{
  "moe_layers": [1, 2, 3, 4, 5, 6, 7, 8, 9],
  "init_std_router": 0.0083,
  "lr_router": 0.000964,
  "norm_eps": 1e-05,
  "positions": "rope",
  "rope_fraction": 1.0,
  "parallel_block": false,
  "init": "normal",
  "init_std_qkv": 0.055,
  "init_std_up": 0.055,
  "beta2": 0.95,
  "lr_head": 0.00918,
  "warmup_steps": 312,
  "doc_mask": true,
  "dataset": "wikipedia_en"
}
Below are experts of layer 6 (counted from 0) of a mixture-of-experts language model. Rows are named router (the router's row for the expert), gate (a neuron's input weights, with its number), up (a neuron's input weights, with its number) and show model dimensions 0-127. Each number is 500 + 25 x the weight over its row's rms, rounded and kept within 0 to 999. Numbers have three digits each.
After each expert's rows: "comes after" lists some tokens at least twice as common just before its tokens as in all text. This comes from a sample of Wikipedia text that the model never trained on. Tokens count by the router's weight.

# expert 230
router:505529451509485494452527526529543489499503542536470486503479501554482521492498513521475539500537483481470474451484470526506488484532508518473485494519540533469548504485494537477501491507482471509477470524508497463473528468525531479478540478482478480521462531511514489466459512488521498468493466465477499483508501509470501486514492481507468533543438501517526526468491498532488522478517
gate0:546464485508504484519493492468477477506502458496525448503432527475498507518502509508505486478489485491542530473466546468474488492511498533505498506490485510473481496474491513493489472496523488532461489490479461545525492498488565490495488518521471476507512493508508507495486483498502502441494437432493489537503503518483496548491457496520507481485497509517547515465457491553508501446479
up0:517527490500516490501498475498475516468515514551477530531527505518500544477536515506504452492476492485466543517535505508514508490511510535494501522532474503482523496561519464511508496487465500505483460517554493458481559491563558454497516478515553496498512515512516472494493485526504499511503543507491502450523491495463494497492522442481491566516502500525496500481516461498493502513479
comes after: "1", ")", "2", " |\n", "3", "0"

# expert 193
router:497551475515501507482504526540496461471502525524479480530463527526489513475461530525486503489544489491464492450462484524515450500517511544462476501557551525492527488489510507494536482553477476505483474526514489490481525446509530488476541478482488506527487512505514481492454534495504494481453507472502497471508519508473477501541473467524479518524491457525515530460489480510498501511504
gate0:478480528490513534487488563525459479484533519567498498515481482511487497494525497545505547480517451513470491462464500495510475499481478539497500510543443499515482486534551473489462494497533532479513473468511538496504465513493494537503514465490500529441509515481490451473444465513484511530470502474500509494509505493482512482498518515505495493491513492484458509536515541478491512532483
up0:512518542476500515484499488454512514514477512449467518457520485517490526484529510477517560478496519502456499504527511523430522486515518474465427479519507510522529534478516527529492512470523490476519456522478447501515518483473504532507466503543492495500506496509473556501517490512516514490516468487487525509507473464488493452540485514505477486470502552488526502552500471511494507499507
comes after: "201", "202", "200", "199", "197", "198"

# expert 72
router:506490475501495487483512544503498484485525508557487477505442531520455511486476503490459519494506491484485476493460484518508455481515498531510495480494530562492553480493483522487494498515469493505494498513509466487495516473503533519519564498485493472515477536535557495476482535492525501455475430465478473484502548492506479502527475490549491494511472472517531485481492501536484525459509
gate0:527461518478499494502517505471505494489531501481481470501454514513521537531490482484504460478522486506496539475501482556468505524503480483507485543475463525518536478487477500497486516468511455488485517468504494442494495539512490523524494468461519542505492511524503485525445473551515502490515454499501505531536491501484487515491529535427554475455478526486503473502507471527514485464489
up0:538526512503510495507509439505504545519454477517497484485459477488537450511497517492580487502505514523528507494464462529485477491516509514544508496481505510471444500494485520498471480507512489509464499500466488537518483477488543505461492504492486494493499524463459490456461498497510503512493512487495528537548524507506491531553549483470501502491511508492488491484452517540523491565494
comes after: "\n", ")\n", " |\n", ";\n", " on", ":"

# expert 124
router:517534434509479478454512511518541499510498519546482479506490495501501536498503520511478509499524463478474476471471450538515499475545520529481489487518546526467541498477503503468514482520495439511472481539515490476460527471521527475493564484495501485508480547515513504480482506504535474464493457489476509478505521507468503481493490483503489539543454503513521521464493468522487526477507
gate0:514481500508495478489500462506517487531502459526540464512489506475508459506503529486458473485494537506471491524506457453513525490544466489479533530472503529470465497526501522500513489460494516490498502539520535494498474505542452526506497514487480502526475491520491528535554481540503447439483517541522522470512499481510504491507508493483457473551457492511509490493529527508495566505496
up0:513473543507478481528500472502525479523497473499517473519469512480493482513475508502446491510485505517493537512471429471537483480515489538539511534476530546500502488505525460489491485477499545499529481525545541543528517509518480538517500521493485502498491465507484509531505464522492480433473511514492502481482482462523518490523485490497495456545491457515511495495495500543509576499486
comes after: "0", "1", "2", ")", "3", "4"

# expert 179
router:492527462498468487457510515505523486477510537510477470514470501524492530488489513500493521489527506459483452468491484536500452482513512540497491484507546519496543503470488507472500452529486481514486477520534477465486535458516518472467567486493499465501490544502519467479485526495511498462496452447480480471498512495488492503504476472506474522514451457498543531476502500542481543484500
gate0:514510493498510477499521481489459490525518423508450456509453531466535540543468487502499483457504488460517519465497527517502504501507481555495501507497518529462504521548519492502493534514538467509494486527524465482489475488557461478447477507512469513487497520490521469519488478510489516514503537497472486524521488469519497518507453454521524501484513482486466465471479496517503492500464
up0:506515501532459485541497507490515521510501530493485537493529508562472493518504533493495514508541533493471483496521484558511493489555474464532484519515459467494533502472487455498540478493476500471482483460540476513501515452498486478537515522516567488478517458489492524493546517522526495525502464478480511458501524511511505472528497516508501517545472507511554475516476488509473516489528
comes after: ")", " |\n", "\n", "1", " Title", "===\n\n"

# expert 115
router:516488478511471496456522517532520493488505518525465455517467524546465544488488495502450539496527478479461466496485460513519466486515514510469489464514522540478522494483482530471514481506457491497501502514508476479489532501497507477485543483490510472522486556528534454500479535492508502484496471490489470481477516514505480489513445492534478522524475448514534491493446498525497539467542
gate0:494484466511488479516480463527473540492530493499511517444543483507489483514483511516509539505520492506511527486505448457495525483514487540502510469533528507517555491517469530510557449532522500539535517486524518496490489494461490487498471543495498514535538543514460519491479517474502493494502554520501525486495519486525497474523520529519481487504465494504552520537535511515512534523554
up0:494487483521508508450495515545538485472487489507537532509482483527508490485514489519503488500487504491485471517484552541545474495519521456494504525482503503488452507494498470474438523487511506503447483488473476497507539499522545484499545452551521488501478477504490458496540485474481496462493487501510479508493502509473503528498479505475496544537462486518525503469453492481502505486410
comes after: "\n", ")\n", "|", " |\n", ".\n", "==\n"

# expert 118
router:506504460517487487439509523506518463495499533522457454518485507524496536479506514500480515487537485478497488481490473522491472478536518520499486476514550514488534506479496504455501457529488462500488484520522501476486530466527521475480526489487483487515502540503521470484483535481520481476488444462478496486477519499469470507492463481516482523562460502512543544482479482520486540432510
gate0:510505498521492518527503537487506489486475468502511478510497478455539528491492505504513489521482483434519462460495477533530541495570510451476467516510506499544493508486469476463502512485491465507504527566513510517502504481522466493483509516547523516486494436495502522458481497490497486479509516476502503514497489494443520464495532503480540441518514520493499533494480443503466508494516
up0:524485502504519511530510472484504508464475549520482476517528474416526519509543514507527491495502476478518504500513567507479511504534520499498453504526531503497497506483511496491499493524505459506513519534495517494512541532524505502500502501526577526475558474485512524474490526485470485527504498509485520484494530475469487500479537518509505520477549525508495538517556482460499457450492
comes after: " ", ")", "%", "0", "1", "2"

# expert 238
router:524489503563486496482488504544527480493536496503478455514475517543488526476475494492491528493520477499498465492496476505505491447513527559500509473505530528475498499499450528495523471536477482533466484512533492490496538489542487447486520486463498489522489506524539468491480511484503497502466513467481505497463523502504498462539447478504506514512488437532494525510499471527441531479528
gate0:478495512503499528500480508503505508486501483512483465501520495481504473500484501491481523524512542511478454494520550479496486542536506522541533438482531508528509510405496507467505494539492518505519515478520468516500507485516534535495493508443519496526468514477503474481533499536561521519505496480518470533470493515463487474537474519516475546512528510472524540500454530485497515502527
up0:491501501561493538515483507513522505522473462502491486514511462491520519445439487488516462519505514497512494475522507502490473524493481537544490483473530519552509504473482522504478485523494492518539525466487467543544489534522490463485502497476515512522523512489483487506538500519548537498502496506514519538445483518468511463522482519486505464564545510480496525511505467493470468464469
comes after: " the", " an", "==", " S", " his", " al"

# expert 7
router:516490476512476474497518509510534500456531514515476478549486481501484536473497519522483525477513468488491488497490483510526471435498551549471496494514520509445516494475482504477521469555481478550480483552522508489470524499553513511474528490474526494525481541552500464491491522473495483498494485490497504485472528480461496480520493454523499513510481482503514524498481470518457512439526
gate3:459492519479465492520510544468483469531469501536502481541488472494504473478496508513525503486514501483471500502498493478483539465505553480473542545511485471462499502508497506506496543507493498534481456475533523529548501484491474512506513525534528517510513453493575495523516498458487540467493507485520487501526461449507489453482516444517525512469526517515501476483510535539497504488510
up3:486498497496475467531501522487439511496481495499481468503474450481514479427485521509521521472505486483502523510479473472483484458494561493505519545498507495517520493540493480478512531548481515555446467491509518488505505475493519501487513501491517521511511486471535444487445536451484489484499503502510493520526470471480509492434500486527560497488509495493456483513476503497494519499525
comes after: " G", " g", "G", " I", " D", " H"

# expert 226
router:506523473508473497460515514548520489488508531527487494502477507538492532480493510511492501512514491497459493444491483497516476504519548536472469494528512518434521509493474524503513473527477492535491474561522452455490556486501521473467533480499467486533464507561530478500476498486509491481493500471481497480486487494485480452513495502496486517511436459523526526467523484532491509492524
gate0:516579502487492498486440476524486518512531531501482506497526478517505489476511487517459507498500530490502517443510474488503489499542522466431463461525481496436486513510458521533487475498529521487463498518505473470501529487481448478517493502505499510482424512522481465513520484525496481500495516505503486516509500499483514480484533545474475529512485560497506463514508493506473483520515
up0:511423501502517528486514480495514506513473462502519496482477504526507503484435514461520503538500466456493509554513514516530517492493462507515504551467479477543526508467520517510467515506493490501494486496485569502525502525509500546495500495493486528461586496483494522476488500502487504487486528465510512493490505500500540497465446492507543514513508460501484541542512485463511498481504
comes after: "2", "3", " by", "1", "0", "5"

# expert 4
router:538511449523486482453513535521536466489513535535472489515484517532496500475486502493459524487517482482473503485465450531543488459507511524460512469504524514486530451497500510456518480550485488514472491507522487497471520485509539500495559450473493482526471528519502489486456515502517482475471460489492493471468525531485475471494472486495459521527465501508524517504476494509500545467509
gate0:527484476506487513477481481528481508507479451438529490530498512455519464517490514491456498475482445504511502461487489497503532511492500496511511553521548528505449512495487492467476495532450489551505533466480508497514488493482542500499499500506493529527524473516513504498474469506484521472476535488505519535479505542477448527489466520497532509509497529510532463475480478517495478423484
up0:498481492536513498453491450500491445513508474508512466521560503468524475492513523501522463502485489512487518513432474487509512472485519524501504510548498531485510458497488513495522478493464473558511534508488451512507488496519523479506487487555501474517537502529489526510495465509493486511504515484499530526481485531449499454504509530499532515515556511526509494467460502517530506451457
comes after: " ", " |", " (", "|", " $", ":"

# expert 182
router:512515492532473480491512514551522497473502502511490484547493492512481508463502499513457527482515457498463478478491461499532486448512542519478503477494521503451497465517445496495514490530485509532464448512527503485472534508528517473469548487487482497535496506538535493466494513455497505476485511460476495501479518496487486470500486466501488530514483489547503521498470447498460529439533
gate0:506485494533469519493535528556495490482483483492484498502485502489526512492493510511512473482477477460493503466491459511509521517525527513524497522455543522510509457535438478510501499503503506513453506525491487464510498505496488506493486546515482527529464480506547480481504548559485494464480519520454484524458553541507550480494502490460493526537503463541451477476474520483500499505488
up0:522497508544455503508506481463556493517487485523487495517520467502499499496512481473500567547531452509506458481486508495504522467510495497505511442517512520477490559493522523501541487519490461480512497523534494507490500508511498464474524442504480485479511537490473482517514486477502531555496486535546498489521510485495477511554482480510491520493467473484564528490489500523555494491527
comes after: " S", " s", " P", "S", " L", " F"

# expert 186
router:512514468500483487437509508509534487484509528512467460515490519536492536477456504499481530478518499460466464468479480543521462494541519525486477483498519525488525508483504499481507472529486445505487469524552460470468534466508517472515523474498504462498488548515540482490472505506521481484498464467485481481494511512489481465505450474518498522513463479498511500463495487552501555482512
gate0:505514486512525489490470467501499509462524514514487532533511456498484517481463494468473502493464524506421462459449511504568526512494484547467449506502451480506499509516514476472505484516513538483488481488567493512457487506495492516511506464506543511484496512529487447519493488513524473497513520505499532546523457509521495466509523504493523520536507510468501475513502512518520493542510
up0:500534485511485498484507472473448495515478453460517551499514524460490500450528511512526459454504495555540519553512484490511488473483478475503508469510481471482503487537499480556521564497466471471467515511486529502475456499548503468472504498528452542517500459500518564498495460517509504498504487495477519517525515517483515520503470496483507494517500514511474474492515502503501487521495
comes after: " |\n", "\n\n", "\n", "\"", " |\n\n", ")"

# expert 160
router:510497486556454485486500550527519495483513500495494475511471520535489500500461481499470521485518499511460490477458514540515467485522521543494468502531539523480501491448461518470545467520463460537470491498495509493477513492492546497519533462460506501526510511514508485496499531494533498489445488463486497456502513521507472485519484471504469554512484470520529523480460480516496515477546
gate0:491519459511455472507515499506521493472527495484532525532509527490491508480463491483491475496505483506534519508516510529482507520502481506519520486474489447519479464513499483492487474518509414514482473513506460492471476469495525430510482515469470514493509521494530487470541511494496503516530521482475487498476489455517524518498478490483538478540473492501467551518484471536468529415493
up0:502498486515498487489503479499513483527498473505540502504535510502509496460453477468495506506538515516516487474505528528439505525497482484523542497485494467514481473515507489506473510493522454494469471476519463521519481524492484449535481551506452527520528504505482482506565520508516517508531508508491525516497482441525543545496496459501542528516493516506486556521473460545511520467459
comes after: " to", " as", " for", " a", " on", " in"

# expert 93
router:502527481518464491453518515539516466487514548525485498513491501543492525486487525545473514499538482464471491487478469530512488493509520519464488486527541524477531492497500537487529481519475475522496450530518487489491524477490522459480521477446500490546497530514502493476467519491522494471456482458493502451496514542472463467522476477504454499550452471511532524489493478512486513496500
gate0:557494471553455497496494553503485467479507475482466491505534507527499478503504500523476475536471480497457492517506524503511498503514528495530510496546460464528561517499498512459508506491514502485489502491545470531482529498497477521491510546517567506475505532501496478479519538516506495487502491487499497588474484514530540547459479503502525502501488495473478518514520516468480536492504
up0:511499522472507509473512519533514442528535502501491460547493478469535536468458483494514515538476477479479537489495513432472517537497477493499558501457487485513473469497517513502512471505500501497499507510485562503535466503548498487486448538484470490495499479494504462502474529498495547508476532557504500495480524495443472452497476517488486504482515470490507496486476490495511479527495
comes after: "201", "200", "202", "199", "198", "197"